Below are experts of layer 3 (counted from 0) of a mixture-of-experts language model. Rows are named up (a neuron's input weights, with its number) and show model dimensions 192-255. Each number is 50 + 10 x the weight over its row's rms, rounded and kept within 0 to 99.
Before each expert's rows: "comes after" lists some tokens at least twice as common just before its tokens as in all text; "mostly gets" lists some tokens that are sent to it at least half of the time. This comes from a sample of Wikipedia text that the model never trained on. Tokens count by the router's weight.

# expert 10
comes after: "-", "|", " 1", " 2", " a", " 0"
mostly gets: " '", " non", "{", "–", " re", "/"
up0:49 45 38 70 42 43 59 33 46 63 66 47 53 58 58 42 44 58 54 48 51 71 58 79 49 46 62 41 60 45 54 66 42 51 56 61 61 50 41 41 36 47 48 62 46 55 42 38 50 55 57 49 64 51 49 68 36 51 55 52 53 47 69 59
up1:63 41 58 58 62 54 65 52 54 66 38 44 67 62 60 55 63 54 52 52 68 44 40 42 35 62 49 60 44 59 50 63 48 57 49 49 49 54 37 44 43 45 43 44 76 45 46 43 59 35 53 54 62 57 56 56 53 38 67 62 60 38 39 50
up2:35 55 54 47 58 52 56 63 62 43 65 62 58 46 58 48 65 72 41 50 65 53 51 47 50 55 69 53 52 44 43 51 46 56 49 58 51 48 58 57 40 54 51 57 51 33 48 41 43 69 60 49 56 39 53 44 54 49 61 72 53 29 26 55
up3:58 60 60 44 71 48 43 60 65 50 65 50 49 46 57 39 49 47 39 37 53 52 46 59 49 62 69 47 65 41 35 47 62 46 53 52 62 42 50 46 53 46 42 46 65 52 38 62 51 58 52 42 56 52 53 45 57 51 44 52 55 40 62 33
up4:50 52 54 47 50 45 57 68 46 47 50 43 62 27 48 67 56 55 48 57 43 61 51 55 29 49 54 76 42 22 49 50 43 35 51 32 49 51 56 58 46 56 42 47 33 48 65 52 30 50 30 51 45 50 46 59 57 57 45 62 49 44 60 51
up5:51 24 55 42 48 45 49 44 54 66 52 37 59 51 45 69 44 70 68 47 72 73 55 43 70 46 34 62 57 51 67 51 48 57 60 62 59 37 48 51 41 62 51 34 38 50 47 59 47 63 60 48 35 39 42 62 52 45 53 53 54 50 59 53
up6:64 55 34 45 25 64 62 48 41 39 51 56 69 42 49 36 54 42 51 51 39 53 46 36 55 55 50 60 49 46 54 69 31 63 40 32 44 41 48 49 51 55 55 60 56 40 46 43 60 49 64 45 37 63 61 60 55 38 33 64 71 35 52 37
up7:48 43 48 39 37 48 54 59 47 30 39 55 60 70 50 40 41 68 42 36 56 43 59 59 50 38 53 41 38 61 29 49 35 54 40 37 66 43 46 46 49 60 49 71 60 51 46 52 32 56 48 48 49 55 46 71 31 52 41 56 50 68 58 23
up8:60 53 58 43 56 63 49 54 64 42 57 56 45 52 43 46 35 51 55 43 34 61 57 40 73 47 39 52 54 51 51 41 39 57 60 25 37 32 31 40 59 44 56 62 48 44 57 47 39 35 38 56 62 57 42 39 53 46 48 53 45 58 31 41
up9:69 39 47 53 38 51 40 54 41 43 14 40 48 49 45 57 64 54 44 33 36 51 66 45 55 36 42 75 76 65 61 52 49 50 45 18 33 45 42 53 52 48 49 45 44 49 44 50 61 45 58 55 39 59 40 56 41 45 58 63 48 42 42 61
up10:60 44 33 45 42 57 64 60 40 62 46 47 71 46 44 65 65 55 36 60 60 55 55 49 54 48 47 40 54 46 62 45 57 41 33 48 52 61 49 44 51 42 25 60 55 70 53 56 36 51 41 36 27 56 54 63 57 58 53 61 42 51 56 46
up11:70 48 47 48 54 54 46 49 65 42 43 48 29 29 50 48 52 60 36 51 53 56 48 37 47 68 47 30 42 65 35 47 52 35 56 44 41 52 44 50 46 49 40 40 67 49 61 45 80 52 53 48 53 43 60 42 50 72 58 57 41 42 63 47
up12:52 47 35 55 43 50 52 46 54 66 51 50 54 50 54 50 62 44 49 56 55 49 42 58 55 60 37 44 46 46 58 53 47 58 62 42 49 48 41 51 61 26 31 67 59 50 44 51 51 46 33 49 41 52 56 47 41 43 53 57 33 52 49 60
up13:39 53 53 55 41 74 44 43 43 40 39 55 71 60 53 62 46 49 36 46 54 49 52 49 43 42 42 55 59 48 69 64 68 69 50 39 59 64 53 52 47 54 55 52 51 43 42 50 62 53 47 56 57 52 47 58 55 53 42 46 68 48 46 51
up14:56 51 53 51 54 51 49 48 68 61 47 39 54 48 40 43 56 30 64 32 51 55 50 41 69 58 36 54 41 58 66 41 52 56 41 61 51 40 38 58 66 51 59 52 53 37 44 65 60 48 73 39 50 65 53 33 55 61 44 44 62 48 39 46
up15:47 58 45 49 44 30 32 61 63 52 42 26 54 51 57 48 52 53 44 63 54 45 42 45 36 61 52 54 43 46 58 55 49 49 29 46 38 43 54 38 81 45 66 48 40 52 42 38 45 24 47 54 69 47 60 36 59 45 53 29 63 45 34 39

# expert 12
comes after: "-", "\n\n", ".", " \"", " (", "="
mostly gets: "Se", "La", "Co", "No", "He", "Mar"
up0:25 65 51 65 36 57 70 61 43 49 52 61 54 66 66 65 34 48 56 54 40 63 44 60 53 46 44 38 53 35 40 48 34 54 51 62 56 56 47 58 47 55 46 48 42 54 50 60 32 50 59 50 54 36 52 77 52 75 38 52 50 24 61 56
up1:21 44 41 34 41 72 43 37 33 52 50 33 43 42 40 65 56 32 57 46 55 40 54 32 48 46 31 52 30 60 57 66 61 53 43 47 54 40 48 42 57 54 46 59 34 38 45 46 64 54 65 37 47 49 53 54 59 51 55 49 51 60 74 38
up2:40 48 35 54 37 51 45 46 49 52 49 54 52 48 38 72 48 36 45 59 41 62 37 56 52 45 69 50 48 42 60 38 43 41 40 57 51 53 55 68 57 48 60 47 69 58 65 51 48 45 51 45 42 54 66 60 44 48 65 30 37 44 35 34
up3:59 60 52 63 34 53 48 55 50 64 47 38 56 57 44 50 50 39 54 43 43 44 57 55 50 66 54 71 50 59 59 37 53 44 67 62 56 54 43 30 49 57 43 42 75 53 26 67 29 45 58 46 50 45 53 55 53 60 58 38 41 48 43 33
up4:44 44 53 46 48 54 59 36 45 54 51 41 59 60 52 50 48 68 36 50 48 48 50 42 57 39 57 50 39 45 69 27 34 59 44 50 53 52 56 32 56 46 56 44 53 55 44 48 50 64 55 51 64 44 40 59 52 48 43 59 67 64 39 47
up5:34 60 62 37 62 58 40 53 57 45 32 55 52 51 61 29 74 58 58 38 42 51 68 56 65 30 61 52 51 47 50 41 49 50 48 40 65 45 59 50 58 69 58 48 58 35 44 52 49 27 53 58 32 48 38 39 43 59 47 53 34 56 47 39
up6:42 50 69 45 51 52 52 67 46 65 54 45 49 47 34 48 46 57 39 47 48 39 45 54 42 44 44 38 44 54 67 40 56 33 56 26 46 46 67 65 22 62 46 69 52 40 23 37 40 54 61 52 52 48 53 59 51 48 49 60 56 48 45 45
up7:47 74 67 48 37 58 42 65 61 39 65 45 49 52 59 40 54 55 68 41 42 50 58 48 61 44 53 40 55 40 51 67 53 45 62 46 44 46 29 38 42 61 35 49 26 62 43 69 69 54 55 61 45 28 44 34 32 63 62 49 55 59 45 48
up8:66 56 57 42 59 51 67 48 41 26 40 43 36 44 46 63 55 47 39 62 56 56 54 62 52 55 34 39 52 42 57 51 43 57 47 43 47 40 31 67 50 67 45 51 65 36 73 36 57 51 55 43 49 46 43 48 47 58 41 57 43 53 45 55
up9:63 45 67 50 40 50 44 60 52 33 45 56 48 42 52 28 39 60 64 45 56 64 42 48 60 56 54 45 59 63 39 56 70 67 62 41 48 41 46 45 54 50 49 72 56 47 35 56 40 65 33 58 30 31 36 41 60 69 44 42 60 41 55 42
up10:55 41 52 54 57 51 42 36 65 34 37 41 82 45 37 50 31 48 55 31 49 39 34 44 50 48 68 37 55 48 59 37 54 51 44 34 46 51 53 48 53 46 58 46 48 52 70 35 53 63 54 50 47 54 48 75 38 59 55 56 56 61 49 57
up11:38 43 64 35 48 38 51 61 52 60 57 47 61 33 43 61 66 55 50 57 41 35 38 66 60 57 59 51 29 59 48 40 55 60 47 47 65 53 51 44 46 49 19 42 38 68 53 26 43 60 41 54 32 40 62 48 31 62 49 69 37 53 56 62
up12:64 55 44 43 27 48 57 47 53 53 63 40 53 53 53 48 60 49 56 59 53 61 63 37 67 53 32 49 50 48 63 45 45 52 48 45 32 62 46 32 36 32 63 55 55 50 43 60 44 51 44 49 54 43 54 54 54 49 65 38 33 30 45 53
up13:47 51 54 54 52 50 58 53 55 41 49 64 42 61 46 53 57 45 39 29 41 50 60 38 63 63 65 51 46 48 64 42 60 55 47 44 64 65 55 65 61 50 44 46 60 51 69 60 44 36 51 33 47 41 67 44 39 44 39 44 25 50 51 55
up14:54 44 53 36 61 53 54 45 43 43 50 49 53 43 59 42 51 56 60 25 53 34 50 37 49 61 53 69 47 37 36 32 45 58 42 55 46 51 45 48 38 53 65 51 73 75 54 39 66 33 69 64 56 45 55 66 46 60 46 50 60 37 63 43
up15:63 50 50 49 53 48 46 55 42 34 45 46 32 36 32 36 35 60 62 46 58 62 49 72 31 60 36 68 38 39 50 61 50 48 57 61 54 47 61 33 57 59 47 53 29 51 37 45 38 58 63 52 71 60 49 36 51 51 45 44 49 37 42 45

# expert 2
comes after: " (", " |", "–", ".", "′", " he"
mostly gets: "19", " Died", " Born", "aged", " born", "18"
up0:36 51 52 56 52 38 55 51 49 63 37 48 54 52 38 41 49 52 63 47 58 52 48 60 65 52 53 44 65 37 41 46 60 40 45 60 76 52 64 69 53 51 37 45 44 61 69 50 51 38 71 43 51 63 31 64 40 56 49 49 69 38 59 47
up1:26 47 49 20 52 64 58 46 35 46 43 66 60 56 38 49 56 64 61 50 53 35 62 64 42 46 45 45 60 43 48 61 44 44 61 56 36 37 50 63 60 46 54 34 55 38 64 41 48 55 54 53 54 50 39 52 60 53 56 55 57 54 48 56
up2:42 66 52 38 41 56 50 44 33 53 50 43 55 43 41 50 63 65 53 49 52 52 65 46 48 57 35 43 42 50 28 58 63 65 51 55 61 53 57 56 47 40 46 56 54 46 48 31 68 56 63 29 54 54 63 54 42 59 55 48 36 45 44 46
up3:57 47 53 61 41 47 64 47 54 44 59 64 42 43 45 43 75 67 51 44 52 63 61 55 66 52 45 53 48 38 61 71 53 41 28 43 61 48 40 49 45 58 72 55 52 63 46 51 48 65 44 56 39 73 51 61 33 51 57 52 41 44 76 49
up4:45 55 49 53 27 54 41 65 50 70 52 31 63 48 68 42 47 52 33 52 59 38 49 47 70 31 75 27 37 48 50 46 35 44 47 46 50 46 33 62 55 44 59 63 48 56 58 48 47 67 62 54 52 55 39 33 58 57 43 52 48 47 46 45
up5:62 63 47 60 44 67 55 49 35 36 63 57 38 63 56 57 49 32 47 42 44 54 50 41 56 45 50 53 61 76 51 65 52 65 54 58 46 41 65 58 54 56 48 51 52 42 55 58 54 52 56 52 62 37 53 58 50 51 35 49 65 58 53 39
up6:62 61 39 63 51 43 68 51 53 46 41 61 53 42 45 57 52 47 46 63 41 31 59 43 43 59 39 43 40 48 52 43 61 60 60 54 32 62 42 49 47 46 30 50 82 63 51 34 48 66 34 52 38 61 62 28 50 35 47 47 71 65 47 48
up7:47 53 59 53 47 50 64 37 49 67 61 44 56 67 38 51 52 62 37 48 39 56 36 42 51 36 39 64 54 69 61 55 53 53 61 56 60 55 58 49 57 56 49 72 52 55 60 48 50 52 56 30 48 64 51 41 58 49 55 59 69 43 48 53
up8:37 55 31 51 44 44 39 57 58 28 45 43 57 42 55 51 54 59 51 47 55 65 55 60 37 50 41 59 47 47 62 36 48 48 47 43 61 56 53 45 49 57 48 46 33 59 37 54 69 55 52 63 39 59 41 41 58 51 51 56 58 63 46 47
up9:45 52 36 54 44 73 46 25 47 25 61 38 52 54 47 35 57 56 44 63 58 61 55 54 32 46 60 46 57 41 54 64 38 71 46 63 75 39 57 39 55 59 66 65 52 56 37 32 71 62 25 50 38 37 50 55 46 80 38 51 57 44 50 42
up10:80 45 57 27 50 55 55 34 51 43 51 55 45 44 48 49 49 48 43 34 45 45 51 64 30 46 41 51 44 61 46 30 51 43 43 51 49 51 37 45 38 40 62 51 49 50 26 52 61 47 41 53 53 65 50 36 55 49 59 65 63 58 54 45
up11:45 42 32 56 48 46 52 54 46 52 36 31 50 50 34 44 49 40 25 30 49 56 42 36 42 53 53 50 47 55 49 46 47 56 67 63 35 47 57 55 35 51 37 61 43 41 49 56 63 56 58 55 55 59 47 41 33 50 47 52 59 34 36 42
up12:61 49 57 43 48 36 57 47 43 64 54 43 52 41 56 45 54 64 52 61 51 44 45 49 37 36 58 60 52 49 56 59 83 65 46 53 51 50 34 62 44 64 49 31 51 59 50 39 36 60 59 43 49 47 54 57 43 35 67 46 49 45 59 61
up13:45 52 51 40 50 59 59 39 50 45 64 48 59 36 49 43 51 29 44 30 50 56 70 40 53 54 31 53 50 52 54 29 44 50 57 42 53 43 25 51 47 48 59 54 60 46 36 53 42 50 43 46 45 33 49 54 54 59 53 61 59 49 42 63
up14:53 64 52 59 54 61 50 52 61 33 57 47 34 59 28 55 35 65 40 36 65 27 51 60 56 48 25 54 35 55 74 62 46 55 37 55 46 42 47 46 55 63 38 60 54 55 53 58 61 58 46 56 52 63 60 42 53 37 46 46 46 37 56 38
up15:68 54 36 53 58 43 34 46 63 62 43 36 55 57 47 56 50 27 54 49 37 48 52 40 38 49 53 59 51 42 74 60 46 45 41 39 27 57 48 57 56 60 50 69 59 61 59 46 54 62 50 36 38 57 53 51 63 61 41 45 54 45 53 52